python train.py --num_hidden_layers=9 --hidden_size=384 --n_experts=32 --experts_per_token=2 --d_expert=144 --d_shared_expert=384 --hidden_act="bilinear" --moe_layers=[1, 2, 3, 4, 5, 6, 7, 8] --router_score="softmax" --normalize_top_k=true --routed_scale=1.5 --balance_loss=0.00665 --balance_bias=false --router_noise=0.05 --shared_expert_gate=true --init_std_router=0.0337 --lr_router=0.000224 --vocab_size=8400 --norm="rmsnorm" --norm_eps=1e-05 --tie_word_embeddings="early" --optimizer="soap_variant" --learning_rate=0.0023 --beta1=0.95 --beta2=0.99 --batch_tokens=[32768, 65536, 131072, 262144] --max_seq_len=1024 --train_tokens=431400000 --max_steps=4180 --dataset="wikipedia_en"
Below are experts of layer 3 (counted from 0) of a mixture-of-experts language model. Rows are named router (the router's row for the expert), gate (a neuron's input weights, with its number), up (a neuron's input weights, with its number), down (a neuron's output weights, with its number) and show model dimensions 192-223. Each number is 128 + 24 x the weight over its row's rms, rounded and kept within 0 to 255. Numbers have three digits each.
After each expert's rows: "comes before" lists some tokens at least twice as common just after its tokens as in all text; "gets" lists some tokens that make up at least twice as much of what it gets as of all text. This comes from a sample of Wikipedia text that the model never trained on. Tokens count by the router's weight.

# expert 10
router:111127148126104124109119107120160134135138151119131114125182122138130113122101160124075110112144
gate0:126149100100110121166121114116147121121135144130136174085103098132141127110131103117131142142092
up0:135106136140088153116142102155093137130110081175107131194150150148116063128151142150103163118126
down0:142124128113148143117153142112079148153118144144113085139170107079133158144137124130133138104091
gate1:125119070159098140100127124132141107130135103125100108129136115141155128130102126105181180126100
up1:116127120158126117108149107143113110087142138109135096092153133143136103121125112092136129119080
down1:125155106143125136128137142125114132134097115149115111102099138125126130178128126113140122145125
gate2:144115152185099138149171128110121130132114131104124125110114118117133110119122096128105144180141
up2:137106108141136102130092120084117107139114142135145127136129128137129177096111107115105102160122
down2:151155116124097114129089136148136155134115142098092131144142108093123154147101132137147156131121
gate3:116090118070132109131137124156190110132115123182143081143136142105179113135127157109096128141134
up3:125075137089120093137147090137145131126118115137134112119146111104166111104117145099109137143141
down3:134103127145147130121118154133115120088093129113111091132094172129121136138122150094183115158098
gate4:091120132167132185133160154121120133133133126162122128183140131178114151115130103126139126160126
up4:151178145135110137119100118169185107140125124124137106093145123076120150147123131151107139130124
down4:099126157057101143147105168134122149123116173098102161133152123140166124150090127137121082123123
gate5:140111129128158105122143091137102116115099139138104159145128128127077140132109107161099118144100
up5:116172176139112119114134140162118127178157134130158107120150125122116130160152089136129143162113
down5:146139142061140111126125120139137148135140169142135102116155106109145131122135085110115110123133
comes before: " the", " and", " a", " which", " but", " he"
gets: ",", " and", " of", " or", ";", "),"

# expert 24
router:130137096115137123139124117076143111140124097095110149163077132116125105136150139148158136128103
gate0:141099142129160104139138101127119148139131120106139108135167121096124134140165144121123127119115
up0:149096110185133084140133133111130172165117129147141128149165112121106135077144145125173139150104
down0:170158130110144140140126155140102131134083122167143135155093122124120098137128097125139127120162
gate1:118142136099133112066124121134110122113146134174097129104115120166115109140103125138095088128102
up1:124104127129135144090093093135123097166153145121122140131138119156112121173103113122102105161120
down1:143098149128141117108118118136142155141122125127129114143101098107122125081125117109105165117148
gate2:117146146126106116147086091128149064132113131166144173124135166157176192158126144177145162127096
up2:139133155153084125131107102150131150135120132144141131153135177151157182125143129179120156127108
down2:180177114155116143077098165176158106140155103145120119141115092113114079090110147113134157159091
gate3:150131123115140118124173137104116152105126096076122082112127094128105116107097098126151142118098
up3:156106143108120177148093142110097141134125084130143094167125155139126108081152171121118121112133
down3:122114092182179135112136124123121074130126181100166111097126111136126116120094142084113134123109
gate4:130116151157110098128148161117121132147104154102119176173156102137161107134174097161109153101151
up4:159113134136098108156107119156092122114134137114124129145136125134147119140184082147127121095129
down4:147135115134151162119105149118130107165161144144125144120116113121156155111098092155138129100156
gate5:161102098155098175066159138153099148096122161169136114125120129135089100145092135101134077175118
up5:141134134142103175095154095152099124123131080146135142079118145140152136128127091172135094098132
down5:130152157110131135135157154134121155120104116146088134176142116120132092127133157104151140133127
comes before: " the", " ", " a", " his", " this", " its"
gets: " in", " a", " on", " to", " from", " at"

# expert 8
router:166161083124145156139104171101156109154127107124122138151091153114090118140109108141123127133111
gate0:129156067157097120130089099097094117101100149141159119162151114122088153148170129144130136179107
up0:156086157141120133124147092146149138103104122175104126106118129138118106120101149099141126122116
down0:132146103141150148085174170116148145177130120143186112143104119143097135129155103092132133120132
gate1:125155095170177146120118134099130163147138091104137139127165098130144149148141147122151086111123
up1:143108122095111097180103090126132120128113126113117137152129125138080164146134140120072142124155
down1:158100136128132113124146139168108140124082080125161144148123124114132066084097103124117143070121
gate2:152101124129136185112173131130126139118149137165159115106118077121150145124072119130122152106130
up2:139152115129133111106115107103101130148130123090118128162124147135151124151116116129097146121128
down2:094134118117140138177138091114124101109131121141138131136117149150144138124150134107142139079132
gate3:141143110136148142139115104118090143166122112147125156128085129149122112155117140125114144123111
up3:144149099083120113132108101138116153203094085122128141144102122134149139109084156132109117083107
down3:144101168110118112141111141154161105089148113104099172111119097104137092120131096140130139144143
gate4:121132128127152142118135103148123120139111084110098140157117183115128131053152114078145115146121
up4:101147157114113133153120157157145141126144147123061097124183139134108168152127130149087093143120
down4:128099104105102124115159096132123092164164125147106119089142124101130140134107120122123097133129
gate5:135149110121136149129113091151171163101133161130144100124119121117115174111073131124144083131154
up5:120126113121134153109165102107148130147165118128181158134146123116127166134130102137149064166140
down5:129130117112125148117160156143043145133121102113125121114177122123119109141111107148114099157146
comes before: " a", " the", " be", " been", " not", " was"
gets: " to", " was", " is", " that", " were", " are"

# expert 9
router:108143118133143166115137183079123141059108170139143118098116087106137138132121165120131112138106
gate0:092167108156155135102145088134136127116159082108108124134110122144113158141121142177146128120115
up0:151141128127121118124093110129106112182127177141090104115194145127118122115120137132115159130127
down0:112126114176118122118103124127108085106125109108129110188113161172123157095116135117079122078121
gate1:114163129160124115124063180140097154109123128116082128146114148103116126150115108137141080114133
up1:098100102120103137117148113085103079122134124105124068112098178110104095117078096120122122108150
down1:148164163099157184136157126122130146109136106130117094082162142109151105117118183112162114162106
gate2:136122111182153128111123157133127109109107065127157169141100112131144143079170076138136164127151
up2:121143145179161160130119158105135150105116109125142132095099156132162116103150058111126120119161
down2:112118129159111168118067123114136141155123142153164120158159128103138054141119129122158134123137
gate3:156130114135146125179151152124132166135094085126114132081176131163144125120130123136105142172089
up3:143130092164142145140125107097141136135216132125141143115141116135109133127121161115141141159150
down3:147105142136125134139092127088103160130128126145165115123152157153118086073141120130083121131136
gate4:133105141129135120147100155109129126136144110100162120170166123090117146104161126105066154162096
up4:137111144126111113104121127140111118103176149118088119163140127081095141120137151120121123158127
down4:103118144129161108109094134097134114128097086110121156119104163189095126077097130096118123177153
gate5:136154103122134103142079136094144131148133110130146118161113129110126092112122090104135136102128
up5:140156116105133101136116126117159172151089097129141114154133112118128120104110074113150140151098
down5:158136112101157142142163142105119151131116099122152139128163145166160099095156098146125102139117
comes before: " ", "00", "==\n", " \"", " A", " S"
gets: ":", " –", "°", "′", " same", " -"

# expert 29
router:140127165097135103127106143125151146146124094101146169100144168134116144130102115142101141103083
gate0:097109135111125121109099172103080135133131083136138155136126115099150143105112119113126111130175
up0:140161140132109117105143116106125170121126111153120168158124073117155151084110136115121101130145
down0:090165085107125087189131122166123135139111113135162134124133162139097140157136142090124152129106
gate1:100125088105118120142131149086117098108178114137149130139131152124137116135175144144135135142132
up1:112158104100130151109127104142125115120147115129168119084086164107157149184103151102149134089114
down1:094134110100140165156081129132097116151110138131143142125146148109145162133118146108117112086098
gate2:139154147140188156105085138090120097172173153098150110090121114106136135134160111150116136120101
up2:133107165144105116115136104133087121106087134127088131143165168098118090163123129119120122191164
down2:106157124093127123092125138086077118090118161155144111154132148132131123102137106151139104094088
gate3:153100129109161137149129137105113162098155144121151130140154113126142106098141161154113108095102
up3:166121123116124112122129154140120144113155178129138146179128110138135128090133139088077118113135
down3:155131144159136131124141146055111120146141135140132118155136134159138067153120106150127107099132
gate4:167127114134129133139111139155138128108180103136153146136105171104125131126181125118121172129119
up4:146168156155169160165123129133102131095160148145132133156145149095137193138110166108116116114141
down4:157114115147135106153105133101107110153145132142165148108118122103126129120149129155142153087184
gate5:122131135105124136105104108131145123157156132133135124142110081127142139120144161123163121123110
up5:128134127138113114157147145119148145111099146117123106137150165141102095123139110188092166104125
down5:156178140145141129152130124150130122141100130149111139152145083150101145136128133147124138143172
comes before: " the", " a", " by", " in", " to", " as"
gets: " as", " for", " with", " by", " on", " was"

# expert 21
router:135147142105167144129078104095134134099104156122095181169110131155144157064141120122091133149132
gate0:113160188075142104133109171136195141103138103124122122098090158105147111128120115103139098126112
up0:170094116122099139163144111108090142159138134111143127131137115162121132142132143122121149105115
down0:151135144130092140131107136106105113099152122103162145133093151123084099111146105067125121150152
gate1:119147091148147136137110119115106108106173103092140116100144153105131111140156140104131122109095
up1:145151122152111078111081102158144110082134150097148136142161109107135128132147144117136120124106
down1:137132110149129120161163148117123130123130107123097130119140143108154107140125152162140101100112
gate2:141147114148100137132105158148141144116123099151077114130114136114121158085161139137138180049122
up2:116159126110111139167133140107121145118171105109121101143073146132120124124123106123130112084122
down2:117142145104120119087122119110150117167139103111155124164134155126128143124138100139138134082149
gate3:117115135168063110115167138136094131129098135131133105070180110106152132112177128124150131119150
up3:121099096111093078119094182150132131134122151148098150115136164163144108109130116133171121139083
down3:127146111128118130101146107146106107132113139138108179134119091135129124145128089111080143095118
gate4:125121127146105119091171105130133143078115174174137116117179128115138110157073123163131114189122
up4:139057150113136118144091098138108097164149133123141132135168108116167143144115122141141131143082
down4:179119127153127104090145140140112091106127104132180138151142155102133101102142090130134100165132
gate5:129087112091132124105113118098108143118120080149122109113135112110113154096140135110131111149144
up5:138085116131144128149146116117139147140117135179146123117177134113116130119124158171135121127133
down5:146155148143147126141126136114136090116155152121135090123113110127155144151121088081122103098114
comes before: " to", " in", " by", "ed", "ing", " the"
gets: "ing", "ed", "ated", "ating", "s", "es"

# expert 5
router:101124096137121110139184120134096112112120142075154112159100128120118160135153125104164121153147
gate0:095115153171079123130164093173153090102081134156133129132126149089142118145097099157121140112090
up0:114131104099112145145163166114144159159122114092103099155127172194145105148155100165158088147099
down0:103168101123100121160149075141121144117105086095179166101166147131130106150094107112134153155099
gate1:120097182118101169119142120143142136093099146103139116100119126145165140121099100116125149150140
up1:135150146101132164127120087118087168167119121100129158109100114131107101130082160137142104120177
down1:078122126115153091098095125179125057116166128175152162149126128145114171084111141186095133169112
gate2:125102107202116148137197147106088089127173092109145150131125114134126129154131140134146170147093
up2:130131148183143109143147142140137136116166179122145119107132093147150111134104117149126118075090
down2:118097104085145143144161113076084139151126198134132123099139085149126093146078116139141143150088
gate3:108127088145117128124146178121112127127111072089124127163142141166102152160118118127136116122120
up3:156094121113111181147131117096072160115172130114121148106098134104148136125125140148120099111092
down3:136144118138147123123111136117145125134096155162131113118159145077127098129120121160103109118144
gate4:112122143136147144157122115139144166168123084138100151135126144139135133127127156123124161130126
up4:157112136119115132119142089126088128112143156121156097120120111139098132112116140158162072132120
down4:161125145162109163081134125114135115100118160141118146109166143136094145118153142099149095079134
gate5:118104105097122138108142143145150116158120119116118125128105110140114119140133120165138148125117
up5:141142131138074146118139123132124099114138113096154178127155125140127120135146171096185141159087
down5:144131139145124108091118152106131168069101098133132147105118092114140138102130124140146174148159
comes before: " The", "–", ",", " He", " In", " It"
gets: ".", "0", "8", "4", "9", "6"

# expert 18
router:165157167098155165147162112150087113088148155112086140131140096159104074122165114135126106158104
gate0:136128149085166122136145105121088132074152119183093136133113167154148177121157127125101133151136
up0:077107091129118088065130130154136120141117127111131103157147157143124132135132109106151107127150
down0:130079185108148127150130143135126114138134107099143130125105081151134150102109153134125108153142
gate1:189132115180126153128157099163130134109150180161132138119139130134093122114121105129149107150143
up1:150134133117145144082162117137155112139133158109139117117128119165103110089168098133142085168154
down1:118118172118100108112147140108151129109161123136134126110100147133150110129138104116158122155145
gate2:127086123126164133135113052104087103122113155163085114148120118127153128162074120132111108166173
up2:113117136088111110136139090134129117123177116159063173124136153160117148130123133127116094116134
down2:092134202131111128164138129105161129101133153133138152135139083118095136157108148108147139163114
gate3:139160178147138172118124123152165108151142126164152121169129117142137139156162158153131129098139
up3:125104088132149069120120121111122130129130149100099150084113122092115112110104143138114160139120
down3:115124140126113137172153099090128124146143089085122115155091123089163116098104156132100107123102
gate4:161102134119087123127077119143133105154143146114120144113113092138079136142109038116088114119146
up4:078149126091123129140157125120120159120101093121157135111134150136128142148119171156123156143096
down4:119134144087124079127152129117095116145175199147135155148145151081109132160127118148097155131102
gate5:110165162116139116129110099124144116152144136098101140088119134147083124148161154089130137171138
up5:147125101150117125128149108169141143165126118155150127115185124156135126135107115126126126125155
down5:167123114122102127123127117156100141160126099108099156178134132118137165103078127109132110125132
comes before: "-", "|", " ", " •", " Born", "=="
gets: "\n", "|", "-", " |\n", ")\n", ".\n"

# expert 3
router:160103171123149135122110138161095083129118144072126123120110080124184135098115128116125118141117
gate0:117180121079139127130162126117146090143156106129112130146143144138184144122107117148096137156129
up0:150091114177130136112086129112117150119116154129113111115112160124085146147129165149171150134128
down0:135154128089129140121142146146133167145116128152156128170146110153129130126121110091095113127127
gate1:123144120118138119153137114108111084118102140178135138110149120131113098162089081108100089100099
up1:108138146162120107133121130146110129101102133139146150079136108187167112148116120092113148127144
down1:097091134135146146127156074125121136105135089201120134107106151190131115148111132099134177104126
gate2:143131173123127079127120170161157107124111152147115116119154156121135084107123112121155108077126
up2:131159161099117095124135128158139122148149097109109161125175144106128088112139131124148145139108
down2:107127099133124164110171090145096151134087118135136093141120161144151135071104184116150103121148
gate3:124132153168114120162169151141113150114158089151103112146113126176175128141132095140127140120123
up3:152156090143177116123128129159148121140089135118098151154150126112104162098113161147080102112144
down3:119171094096100126111142096108090083144132098115129126137182178142178096107199116119123151144147
gate4:103145126094170112162091101093110121159134169123117126172131117151156114145129145117166157110132
up4:108143113121183097162111091102153118155116148124133102115133112151121100176143169145135100130095
down4:098105116159141100148179103117111140133158150140139146144149089136149121119111103143135130131103
gate5:131097129160091140195138130138123107124121101129105140096111124113163104121142157106114144180110
up5:159094105104115087150158132093151170119128112129123122095119127133137153166103141090131129131119
down5:136137127100123123130125164100155120122131126091147083105131135108140120159134121112103140103138
comes before: " ", " —", " \"", " +", " −", " ."
gets: " |", ";", "-", " –", " -", ":"

# expert 22
router:102179108134119132080084132132120149136121122167144101102147106151138105109112144150153115145120
gate0:165127105153139151128152137148109133095147156128145142132098146180141117111108147154120073129116
up0:132170138144131159130151143117093168135133144134146100133123083145143113119175099170162117142103
down0:124086082115122156081109131128111121132159123152110126066125068143137123144093130176117147101133
gate1:120097128098100132128133098115132119121120128142114122131158157190144091109094141165113147115120
up1:110086145127091143110130113149155120145114138103154154145124139160129107093145101100108166129152
down1:113160130154146118140131141150149113099099116098164146152178161145184130127185118131120110133087
gate2:134137151203124149171096099127135141090136142152150126126181105123110131075125099080140107099124
up2:140137176177150127104117117104120115120127125127176092108136123102157087095079099079114129133166
down2:134133118170156155110135127113139121082133120134147117129114130110153158143101094130142124124117
gate3:124082125098147111133147116141165098106144134109142151171170133084125204114136111147156103127103
up3:140093121090066118151101106139141101150121154079114148125151083107113174129138124140123110125124
down3:114125101131137103114084121122146098115119106098139133130147153132114129172070098138114133121118
gate4:102119135127160144080124124113129123097152118112124156112119154107135094120120081166134165142120
up4:122144122140062113103156134114115089141117147136122147138149133156137100142094151095114113113125
down4:158146164123152153126076167103121129148134109138078116122126109146127151132117090118146177148093
gate5:141144133108120114161152138096118091141152112130135123139082108109123128130094138127142080119119
up5:123122132103151141105124139177156150119142132110149130112172105155148142113141118137107154138144
down5:133128114114133141178163111107156125144097103094174150119130140142167098144118120142114144094116
comes before: ",", "\n", " (", " and", ".", ".\n\n"
gets: "s", "ers", "ia", "ian", "i", "es"

# expert 2
router:139145148141133116177126109123138111147159139134100189100149102139112127089133085119143108118150
gate0:180111112108131126113125174105109115145092116117131163150094134103112138130146134134148159137139
up0:156097139104113125139145115102119112139147164165098073115149148099125125189104154134114103117123
down0:150085124082119121173097148098150162099155106126133181145124158133116136143150168109144107149101
gate1:134100145138150156132140087083118098139123139088150106096118125119119143128143128105135113128094
up1:153095131129152137109125086093131095121134169073175103080138154111130151117169130128148108125121
down1:141074116115089143128131078135140164121130162148104091092132082124108133135115101079107124135087
gate2:119148115114139142114096164112097156154125128134101150115118090143138159139120101127169173140119
up2:097089112121124156099140165146122087129120141138146116132145147153099116138119121124112137156101
down2:118156130075155122131144129106110159148129125099131127135138137144102116114119178159133110135165
gate3:134151140107137149120138177159127121151112141096121125122163102149111115135078130113136134110088
up3:162112136163105130143120093109098072109089130138097139142155132156133127130126115127132140150135
down3:122144118075098142141156114109154094111132171076095133104130122098123137125100123121116127143171
gate4:156145132129104058122139141123112141147112124155106120131133157161154104108080132106112180122120
up4:161133156129098098154159131133127148145144103149149098144127141116111127115093121073125153087136
down4:133136140131115163157149164091132170136126134108145177133121122136147125122139163159091109136111
gate5:152165103160102119117093111130103144091138106091091113134145154159127114160180151113199170120143
up5:127139104102125116137120153129122128141126119145097137104152147114136134126119099131091174128131
down5:143171110115077115157119155132098138108096095124116117167119121142120099178174119124101098144143
comes before: " |", ".", "–", ",", "%", " |\n"
gets: "1", "2", "0", "3", "4", "5"

# expert 19
router:109134099142141104182154103141146102087103102155159081152138106112150100101161132124129139103090
gate0:093156060142119142160157145108123120138107093140093165109131154095123108105117111127127157123113
up0:131122161090148112113110137187149115141148177098166188138139150081123149110147156138087100106133
down0:132092131095106131164115134130117140132110122108119132161145113155122136122150104131134106130141
gate1:118109123142160142111145097171128127144150133135095160167112089132087139163135102128150104103163
up1:128146171122111123120128155126109140120130133132148124085139158140155122081111118161140143159102
down1:143166108144096151113110118131131178153120115111099126146109115087127122150166134154156102131114
gate2:111156125081131140104177069114121130150108144172135128097112106122145109115133104131143136138072
up2:126174138099160149105163071139133099141123127140145156130116105100139118133165089099129129129076
down2:065153104137155141153093125139131128120168110139116160146134152127096092147130102121137166117115
gate3:100119156148104112157158091138121159083091130131094113129130160125122131144123144139152109131144
up3:184128118134131133110106181100137110107179080142164071149155146190100116112122095126119134107126
down3:118146132116153140126145124122129148125197140158145133125121123100099105117088119159074106151123
gate4:154158169082154122129142137144174143134128107100146121140134176190128124113092067118090113107137
up4:146144098163138121133087131141166183118110107135148129171149112132143119150119123143149116148118
down4:133101152106175127104140147109151102126093145120153133108139117127083134133113128149120101122107
gate5:149124153117112163114120112124101114115146114112166103131139134101135106138155111123117108093120
up5:115138157134096116115165135122123151140121137110136153157180130143175162140134123119078124126095
down5:132112076097153132115079153155106153128095129118092124117127138148133137137137129120135119118088
comes before: "1", "201", "200", "2", "202", "0"
gets: " ", "–", "-", " $", "_{", " #"

# expert 14
router:118120135158063137083123140113109105125102144133148109131166125108155101108114094122097103103127
gate0:092136119148151170097140098141112201123134127138116155122148179139151114123135128133151104143129
up0:165112143159134129157122201129131113138096120114152078085130139119136156137119117127137114131130
down0:119077160134115111118149134140106150072061098145118098114123146111167113120099156134076116158114
gate1:159107076165106108096193121089110102148155117170094070116139108164132120123145152099182115140107
up1:132104174115131118082074158150119084114184151121135095155148163117107112149119083122173095124133
down1:154168093138150123134089102128170153154128131152120072128131153113087129120147133102101123129124
gate2:116112144111132142132093162148124125120135140115096087142127103128111149109131112138132117114132
up2:111106121086099102124142132145091092143134128137131119107136137119134141126113119108127117101169
down2:163137114128144139125143119147132097153169129166122124121115127120137115140131118148135107094139
gate3:132117118118135141175087130133132116123094157132132138123120135145124137108113127169148131136148
up3:124120104111113120166101138138131121101113151154132172136159130115132149149121092144127130123100
down3:095106152110149115141137100128112127102112140120120152135114116119099120113138109114148178087075
gate4:111154110106134113143127140171110126147133121101161125100104092139145128161146147122148102117129
up4:114121096098127143123097110162111134097109152113123137134150119148132097071085138164154156118172
down4:131087149157152110128133179116122140172120063128142121138151145117146132144148145143117121147140
gate5:122167088144129117128160109125110094132094131142130117157089124104154117152134090118106154149118
up5:120114092116130107135115146141140133158154140109156137088155106107115104112122138126094175155151
down5:149200135167103137132082106157113160122135198095106131133163092083108121109133146128132105154150
comes before: " ", ",", " of", " in", ".\n\n", " for"
gets: ",", " October", "ly", " November", " June", " March"

# expert 13
router:149092075111109086125161119123151130130135155136137150127127176127106146187173154131181109089124
gate0:140095102089122121138152116181107091105155148128181096128163104112168128146114148121098111147144
up0:164149108105138195120133113086128166128130115122106127110116124132112154135122104125166113133070
down0:136127100095135083150141154118123116090143181123138173122112117128081110116130129146103149134115
gate1:114125147120107104104176103113164147101171117152131101117120119125166085122119159123162107149186
up1:152126101107157121177186144067106119106147102117120142154146140136131136156149165141137125118171
down1:193134108092141127090103111136123132113095152154147107136134119116123137108101133159112104125099
gate2:136086124161142149111129170157104126093156101159123087080126106146117158102096107157132103115161
up2:125159129071110087163135114111123129146141118130109172132126117141121142169131136112201166141115
down2:110112144133127109140108135103178136161132144086140116127106122117137161098133081159145102123142
gate3:122106116181124133138154155144108070055135134141097102128137150128089131162122156135111152167116
up3:152117177101133132140119126113129155178159127117135131146103101106164136124139090125132108121107
down3:136160142147113144137132159092087112134123115136113118107136136136117092149132111144135114137129
gate4:152116129171120123151145145103144167152217113125152181155166084147176123137158117116108126155160
up4:094114157184122117139102106143080174128168111142169161104120113141129139094129123088100138139127
down4:089076095129137133094145100095119160097135137119107163114156166121100142129118111086109127166152
gate5:134153169108138095100110141092107098118139147124183099123144120112177165104101102117084113115133
up5:116142100173094118098129139175141145128119131119099166151130125168125134076149131138143177154140
down5:130176122147081114114125156134090154132122127170124111132143131115134096138093114134121133149104
comes before: "0", "4", "9", "8", "6", "5"
gets: "201", "200", "202", "199", "198", "197"

# expert 26
router:167149087090128085139160097113115103109073128130087140138151111122146116122114149155084100115139
gate0:100142167153120140135140139151156148130137137106126145140165133125096174179158143060136162125165
up0:051175153108145127162114137138119125149114083164126169134089140143143156115136182135114141126124
down0:131089108152139115111166096116109128115171137134121137138124126098173150151136133147152122165126
gate1:100123122100121077098171175134146133122124124104150161127161097133110151166122139127113115113129
up1:151124083145121148163159111131113143097090114089166131136129146136101129133126131095164119110130
down1:155104104140148108154148140140154138114138120112063111142143130177090110118134149091098085122149
gate2:117156154167117104084101114153150117159103170140138134160135157134097118152081121151117112082130
up2:125135137153147114141135103140136107129134116158082153103141106107113119113094106126137120104094
down2:133126094148094164140129138158125105116111131155139126148147137153136139054180153157127147109162
gate3:131130140111156106090097176098115111152124143093126126111122148148121103145122143107155127102143
up3:087089153114157111139121149114090082147113147101141094135110148121133112130102139130159143098137
down3:122097163129107153106188090124143085136122135132133174099129122156120042137124092104104132125100
gate4:129161121100123132138103122125102114097124097152140172149137131141111110143096140086165151134143
up4:094114157148108139105152133116130128129048125117120100113113105110162126142119144149093130121097
down4:146115123103103166148137164137126144171068110107146099143111144116131128090116149137143144145096
gate5:144115137130167110133127111151116088154113158146132121082146132108115059112117099102126145114130
up5:124075121109126091129117080157075111168106106094126176118108140129182110142107130113133124152099
down5:084134112133153157160147138166145170114107133141120136113120091131115155093144125119127143139113
comes before: "\n", ":", "-", "==\n", " (", " /"
gets: ")", " /", ".", "\n", "==\n", " information"